{
  "n_layer": 11,
  "d_model": 384,
  "n_experts": 32,
  "experts_per_token": 1,
  "d_expert": 416,
  "d_shared_expert": 0,
  "activation": "geglu",
  "moe_layers": [2, 3, 4, 5, 6, 7, 8, 9, 10],
  "router_score": "softmax",
  "normalize_top_k": false,
  "routed_scale": 15.7,
  "balance_loss": 0.0103,
  "balance_bias": false,
  "init_std_router": 0.0145,
  "lr_router": 0.0011,
  "vocab_size": 8192,
  "norm": "layernorm",
  "norm_eps": 1e-06,
  "tie_embeddings": "early",
  "optimizer": "adamw",
  "lr": 0.00188,
  "beta1": 0.9,
  "beta2": 0.95,
  "batch_tokens": [131072, 262144, 393216],
  "seq_len": 256,
  "train_tokens": 1925000000,
  "steps": 7454,
  "dataset": "wikipedia_en"
}
Below are experts of layer 6 (counted from 0) of a mixture-of-experts language model. Rows are named router (the router's row for the expert), gate (a neuron's input weights, with its number), up (a neuron's input weights, with its number), down (a neuron's output weights, with its number) and show model dimensions 0-95. Each number is 500 + 25 x the weight over its row's rms, rounded and kept within 0 to 999. Numbers have three digits each.
After each expert's rows: "mostly gets" lists some tokens that are sent to it at least half of the time. This comes from a sample of Wikipedia text that the model never trained on.

# expert 6
router:491517472482529461507497510481462453548488480493507505494520539497507465542529519508494470488501509487495539530512496469513536497505476551531486473483476478436527401512483530528540486466502477513483484525487483470487510527517486502494484519492503512514519503462491480518520511517516500494
gate0:500483526469473531503527519528481495491444506520457480517489502488523480485485499488530517493492491528468501523477465531532486482480517462515500504522551457515516542470513533511475474510535528433496540469491474495545512509511478475457548455486537506496461498490505517501497492477475510515
up0:498532534458482481515512530491485527519482483487477486481453518523548527499496517525511537490461496507504488500494485457519484466512511518503459493552504494479509538454520529523462514503495481514507499485521521533498485514540527507478525492462504481496461466501524510498478492521519498513
down0:482477508520519515529526551515472507506500525450490489528474506495474517521503520525527441494513493472489509476511485486517498483494515535492472492493482486492470533493500495500489515485471486435495525507533529452460484532515510495517518471498555460514449478450498502511499508480504535527
mostly gets: " Avenue", " Corporation", " Records", " Corps", " Oblast", " Airport"

# expert 15
router:481488472509520506455485492538508557510469504499508491438475498508514506515507518528484541488492514543433496490527528531519496509461497483512454503495558536504506546466484498523535535551496528542447525474497456495519474444496510549516515482512493549503490487500487487503516499496441507503
gate0:465516503500501475504525505526508484515527519472523491505496537511453477460543482503468468494505457517490530493500527478528496476511472466469493525525502550536534475505480512519512450513513495489498526504476490484484485513524460420513459535502525538446526521536464538486522538452484508463
up0:555501520483440513534520514484497480489487510461509507452494499500522505493494532496506492496508538529525479526482545477521522511527516463500536534553513525518502459515462500498477494518516513521476508505488489483448523523524499501513513564486479495491502472530486518521510493544499538521
down0:464517508497500513530512478523502536469501493547539471497516507484498497547483504504491484488498581513606526532520500485503534508522509459485490508538517518498421492518478504506483498493492485478535489514516478424489490489545476494502527461483520463516474492486460507465522493515538502494
mostly gets: " cor", " arg", " opp", " poss", " aff", " bas"

# expert 4
router:526487489499505487468514504493531445472482510510480497466503441475501477500507505483479483500500529474493455513501511539532498524473482508527481528522556493511514343501498479499467498488499478459474531455490451502498518493496452467477523526478512517490515484540533516523494481493496489484
gate0:530504484490501484480514516488483507532503471485498510501502523507425463506490505546497462550496468526498494524557456432490513473512485527525505463507469525450515483522522477546501503537490523485474490520504522447494500474557493554452500509497525520515449520521528522477480474508480505554
up0:532512491529511466517479482516498528535517515502525527474513503485523492529480469496521559524504516513482487490488526478524495520473481521486514504503560509492472468479474501475537508507492530502491523493522527482505554528480476475489487502478488516524508524500507480531516566501469531525
down0:537464534490564478491508493484503512504500465500502556532473533528530531517478503424485530527503505500505481471501474514489502538492495495480471539491538486521449488492512522470522506535505457475481486524553463521462548523499509466478494517466493495496475464478474460519521516483478447510
mostly gets: " where", " However", " when", " if", " while", " because"

# expert 3
router:488517492484489495539481506496511469493471506564490488494498561498477480514479480540492471530510515507489505480510503490480489491492495435473508517543508491454460445508512462494546525487498495511489511494502514537520503474494423471487498520511488521473520522482489480473511537477515512515
gate0:494523518489482498488468489517515502506498523457504482535475479472549533518553487481499503511497524482519491450505500506485462486470475470480504495471563470530461486506572529520493501514481514498482487506493509461508492526484480524494503463485466486476509476482528482493522534516525491522
up0:512531538474492462537453527492487524504506492532443542479491520472468486502516492471492503507518484501508505506499506501501513482503473499491502493515526492519501489500495494500527506528518498517528510547551517495531519480474533479511501493489509492492528490496492512474459504512514466511
down0:496520513490519491446525453477524531477524507522525495493461498504486521509523471502523513486516485483491484486483516477483478498485538511483530493466514505537507520546538499509497489505485504496510493530523508518490484473475506527478502536476498443489469503449484483479482493528489457473
mostly gets: " Royal", " York", " Santa", " Imperial", " Queen", " Washington"

# expert 12
router:497524501523533501501495484492531527498511462498525514480483501521520484484486506514482499528483497536478507501455509515534510543461491487494511547481471518476444503489507484493493458514527537495509525519520493488526531486528460507474498528512520483517491517533473493519528503521515522515
gate0:502490475471521472527518533486501489502490528461481530471544537447501520483490535494523449472528489493493529507504520500488536499492473501488552476483526487521471484515517534487501537487483540441476531479484500495495502527491487435489539496513544522495488448511462520486505539517451532506
up0:475488503518481473486465506474473501530525506529529529481470492460497465505511483469501498487498513496487500506484480503480525531497507499545452523506504495470479519500526559521521516534562491550493448528509504486492473531536503490505494477478466517488547481522508475508464513480474477526
down0:511513496522484504496512470458516470469465532462476506468522469529526396529524518518511505499502481490480489505558492512483489516504543506493450511467515528501515447451479487530494529517488474516526497487480510465505505508492514491499504515545483480506484496492506471499473532511538523479
mostly gets: "See", " Billboard", " Born", "|---|---|---|---|---|---|", " Your", "'m"

# expert 21
router:497519528492505496517490488518460494519510484509513539530487483456492513468500483482482511497491495463511510531491524465541492505573505523508554483458511481471465431503477485516495474484496489479499478543505540476481505489515442538549519489536468480492505485493502517497499501506530519462
gate0:507474488469531501512477568490503476523507501501505486486552518516477523450474492494492449493477543506550502514521487463481512496528505490500521493505446509489524512524475475507512515491533496535492461474469506451483469506491516519488492470543521527525497465461455473531488535511459485509
up0:494475492471510473529486552550516517454497465538470495488464509503455494516530482527492517523477485510507446472510541476505527487521470490511518507471490496538429503498482493461514539547525492488511468483526481501489511493455482481493483532514484499475488501514515511514546472535436468488
down0:472502476475521497514515510493508511497515507509455540478502490482556529519515550522481512489517525512529509441476480530461484477514500425484507448503516485477492467495535486525486499511504516433525456519522491507487517492530490492513506527506494552483501510532489519472492525517476479497
mostly gets: "die", " Kel", "ein", "dy", " Ray", "esh"

# expert 1
router:505496461502532493520492479481506496489507512488486512498464512511460514485550487530517523488498512542558460479491500483461485512521529487500468498535517515500517447483537479508531491516508531531504470468471499474505511492469478508488444498508539448490511498526488486503508531538559507515
gate0:495471490498520523489494508494560512455485446527475468446487492499496476516543491513538499519528511511504474512530536523484490533464481527513464500461483479496500487519519521488517493498537497491473507520532511489506539474472469499456530487524509532467459489501496483469473484463511463460
up0:499479477507538484470493494509525480454524481506493497491496507512468484507512514533534535539498524508517503477527540510498503508465519532509479495502541503508516461526512470478496480504533523508494505523528524454521528474504479523464484512545499511484480498507483511482452469477532493487
down0:502487461510508481497526472527530513526537446514507481494507571491506491547501479461504521515528517519547552512509521474488525459495494473509436498501499502503517484497467503493530475505476524557526531516491490517472510492536521529481496468503536471494498481513486523497515519520492510512
mostly gets: "–", "In", " 1924", " 1984", " 1982", " 1974"

# expert 26
router:479496534498441516514484509497509490515486499508480518485516511471513467479515475543517526457469487513500486484469477509509504486499470566489527523486529506529537474464494518508507500506444537541530548518469500463524501535499538461505519514519495502528516467469509524475496478496452498463
gate0:467491512519496473485518505483511519522462496498484466451489473474479551515522551523471515475496487459507506483476521543458496477459487482530494507450486501506448487497494506538492507499492508463448535537533502535478517533488499505499503529496521450530471542489517503504472479527519533552
up0:473469477492472563521481454496512451506466527495491473490498506523529503517536543535523520515474484499526482515496523513508520539564488505553486511531517451486513513481495491467513505502479524476499540521478496490457479485496516477528485487457507502511488552474540505517493457534488493516
down0:497534544522476517500493545495513533455480491491494508500525479489544516476458473488478502492542517505507470494463487518495513538526511510492503511499460505460491517497491511488478481521491519478509507515537490521523474487523481485470500568488501544493493488543566495440455534465446482542
mostly gets: " km", " mi", " sq", " lb", " census", " kg"

# expert 24
router:486509472523477471491487498507448554530494480477510471515537530477500478521492508512514511493498514509491539523510482531489515496489468517430465495524471476498488478442528533489502467490487478520484552525467474515508529517471507486507512489513492464552527529559492495485502466521518485511
gate0:480536515508495506474468522526489502457480534538481534480487494533505531478497548493485462520489501542495487503472499514547466539493539479514511524516556513490535470545498486494518520505485471436496509499490432496509556492513496526488511488479502508469551465483528514487468478519482520538
up0:490493497539479517526540477492505484516503518499535553531525491486472483544541500504509524513507459499518473520488502491460491543490514490531482478532513499522505482524491536475481485442521509470510518504544559489473478507472502485489484506463481502495477511472489480496506561508522504470
down0:476470514457459508501477491474465533504473500496493509523507520503482516524510470522519504525499505512504505538520519529509447504469519503507484486562503486502543472506487496540531506505522507497468513469460522504473524513513561500507473510498513466490470509486510443467527540527506490469
mostly gets: "′", "Gls", " refused", " digital", " bring", " mount"

# expert 17
router:516493506470513511470508495535518472493514513488529490511502497467515527479502527483515482520542494426460543483528490508472525486513518530495509526491510524484507539490478477472468525479502495501476457453512472477502504555525517504509517442528479501479511501460515503522475547482501492486
gate0:504519539480473515506507498494524514487514514517524493517486471543504515479443510511545535500495529502517446515448465470497535464491520502491473537529484499535505495489478487496502505490533547529500480531549529496476531479522486529567490510466516473505524483501521503487500509528508499497
up0:462462518568483482542455529515496519541512487480519490495508593495493515509526482556509474457500487500522504508511499506544489460452505504482454472547531523513427474493495520531499481503481459495477525501546546511484526495523448490486485458497504502495494510518448483508512503472513494519
down0:477522511522471491481512475517490555470477468485495524482470528501510490466509509505487522523436466510551522464531471446522477481505477503488517515513487499448546491476485422536522490516514481493481546496509508465476507506514489472515470500464493516526459501514487493490486509455509509481
mostly gets: "ful", "itive", "vement", "ading", "ibility", "ective"

# expert 19
router:476503463509524500524498463507508548496513511499547495513514557538480511500505525510524529491468526529538519476488537489521491511464509497467457519485455461529526556494513513494522464511548498472517534505486536526472520465459534511485506486489538475536466526482495485482479533477506497546
gate0:499453509503513515499447504523492522520475553508495493523496460518504521479467490518476479459502480499475541460509513520540473500492537507495513495454506505461498538519484518505482499511498499536483503473467485483495512513504472517513517516500482494532513541537506547504521463471502528469
up0:484489468517466492464467499559521516484496489499526491529440521514544475508483468454517535497473465511488501491474467502509489508492483483493493496522487515500519459529504508516492536483504480560520511468564490552500516541514433468474517512497523505535530496503487515529465489460478501491
down0:581462499457531477497549479495501517490551542512495469507505462495495515501482546531459517499483509520475508477487503468495495508450492474466543504496525473515486508488482552516504451504513509494554506517537505518473510479514451498462487497485499521513510527467488553507480479500513516530
mostly gets: "},", " Battalion", " con", "197", " Raj", " ,"

# expert 27
router:559517476537450498531457496517453527513535503521500498491508540516479550546507523504500536501507509499489461506487484506489554499472486492454514474513469492496500516491463508489503511499500453470511526504451505459488510462498523522490473506485508486555490527535482477476528459488519472505
gate0:444513594511511530491516507469495539473506527499488483455511454510486530479516496494495490503503464506516500488503514468532474476544538486504481520494503506516477473532474468486512511518512516483482523509548499508488491497502447492486464484503460483537507507511485495477498481473495462518
up0:519465452493506497457466478516522479530475490489552514495471502524505490505538548559562514517536491504451506498493489481522541546510486521495472484501519483540535550506515509461485494514497502497512497500505464475478523529546519517452517521527501483480468464518528501534490521537477499512
down0:504489490511525473486513560536519516491512501465468534481505538511500471498494506517461473499505530515514494498541501507488512496506470505474446474524491468485477501493531526489459499470442502460507493535524497460517532500528476515499519494490526481474512571464501479507512465524502505471
mostly gets: " politician", " actor", " joint", " painter", " lawyer", " journalist"

# expert 30
router:495519543495538525481484501482532508491498462485496513510467493505475482485525507446452522535537486471456534485480504501522478506543535523538481488481504520500498545477487468556481524533514479477543477477525499550539485453490541479482495508501499505482532541490500519500486507496485488500
gate0:543500506503456473490456477468476494520471495524524535456542528460503499494501488484488477476472474484492501516521504494483506532508429506502491505484518490497430484515531496485542501492460511501489576531548492500567484522541548524489499501439526506497450497519505520530535507534462464449
up0:449457496500544515522553459532462511509530499511519479502496515497523507488502501488506509462494509472545453509478495459544459515462488535496505484534556488511473517544534493515470509508509516488504485520487506502471479516514495487518458535514478514453477493487513467470509507516502501510
down0:472518531496506511521496483529492533530489501501496522493480522510485490487535496505491491473496488493492478502544509523476518512476519479462483451510518483495567494506517503496514492481483477495454487502533463514458473510508547471514508502498512467507542467494553512581475462467506530468
mostly gets: " rest", " fact", " adv", " inst", " us", "ilit"

# expert 10
router:509473539496503473508508441492473514488521546527446477509566468522473510483503493479477496544479458520554493488459450487489463527456468489487520489485450452502502526535526522507529503496558491479514555534475521521501486540464487489536483547487506473495465523539514506458533452541515495542
gate0:518528502501523452464507497502465495515484516472511450440465520524519526480510551539500445506513468509523490480521493523534492502484448492481515457483521498511488481509521426496484498521475525490482521530503510508499478490496478559452489487570487480493497456467478526517467485502495451550
up0:496489464513495506507524477496509532513498472468544523459457460460535482508519481461514532556503561498468536512489515525510488513555477542520505517506493538495522490426470468516466492543512510525478510530498460499495503506499462473511524496466516497501527498545507517508483475489474539501
down0:502462467528527535508493490506502493495512487479500514494529477479481549489513476528496472476494481508491522452493493499459547526532483525478479519553545493504556470484447526489497504523491519501483486455516510508516526525466511467516564514453515500485480481452537490507500503512516494485
mostly gets: " tra", " wh", " Died", "wh", " Zh", " BRA"

# expert 20
router:513522494498496536473510519495532520502497482460481484435495492509524515490499565472476520471483498509472532455517543533509490506542480457477496508507511501501481508471507518487506539522526527502501469502494514467505488437462527507498504458476518536488530474506481478508454443494455497511
gate0:518511476491505575448519469486484509518521466469524518536445505451493477450513511493482488503478496483484500501504488487476483501480498494501470498513524498498525502524492509495516480526502472517466487531476491473501527513498510552525514477507500491474540471483480521480482520529483548538
up0:490449555472456493501479474490506526477525466486513499501475512484499509478495469511483493506496555557512523472474549510470535478472523526471473528504514486508519505484513496487492542466494503501487485460530527489493518508515501554505483475517496519469481458452447519495511461490513518503
down0:510445534492531495559494478481530523535519523492487509484495490486499529503531530507470554489492530511524542470499490520461507511488484526490507537484488475518488474538495518475471464458475539475512516490488497505512477488480467508518495518498471506485504507509517469537516507512523501496
mostly gets: " lic", " prot", " bound", "cont", "p", "com"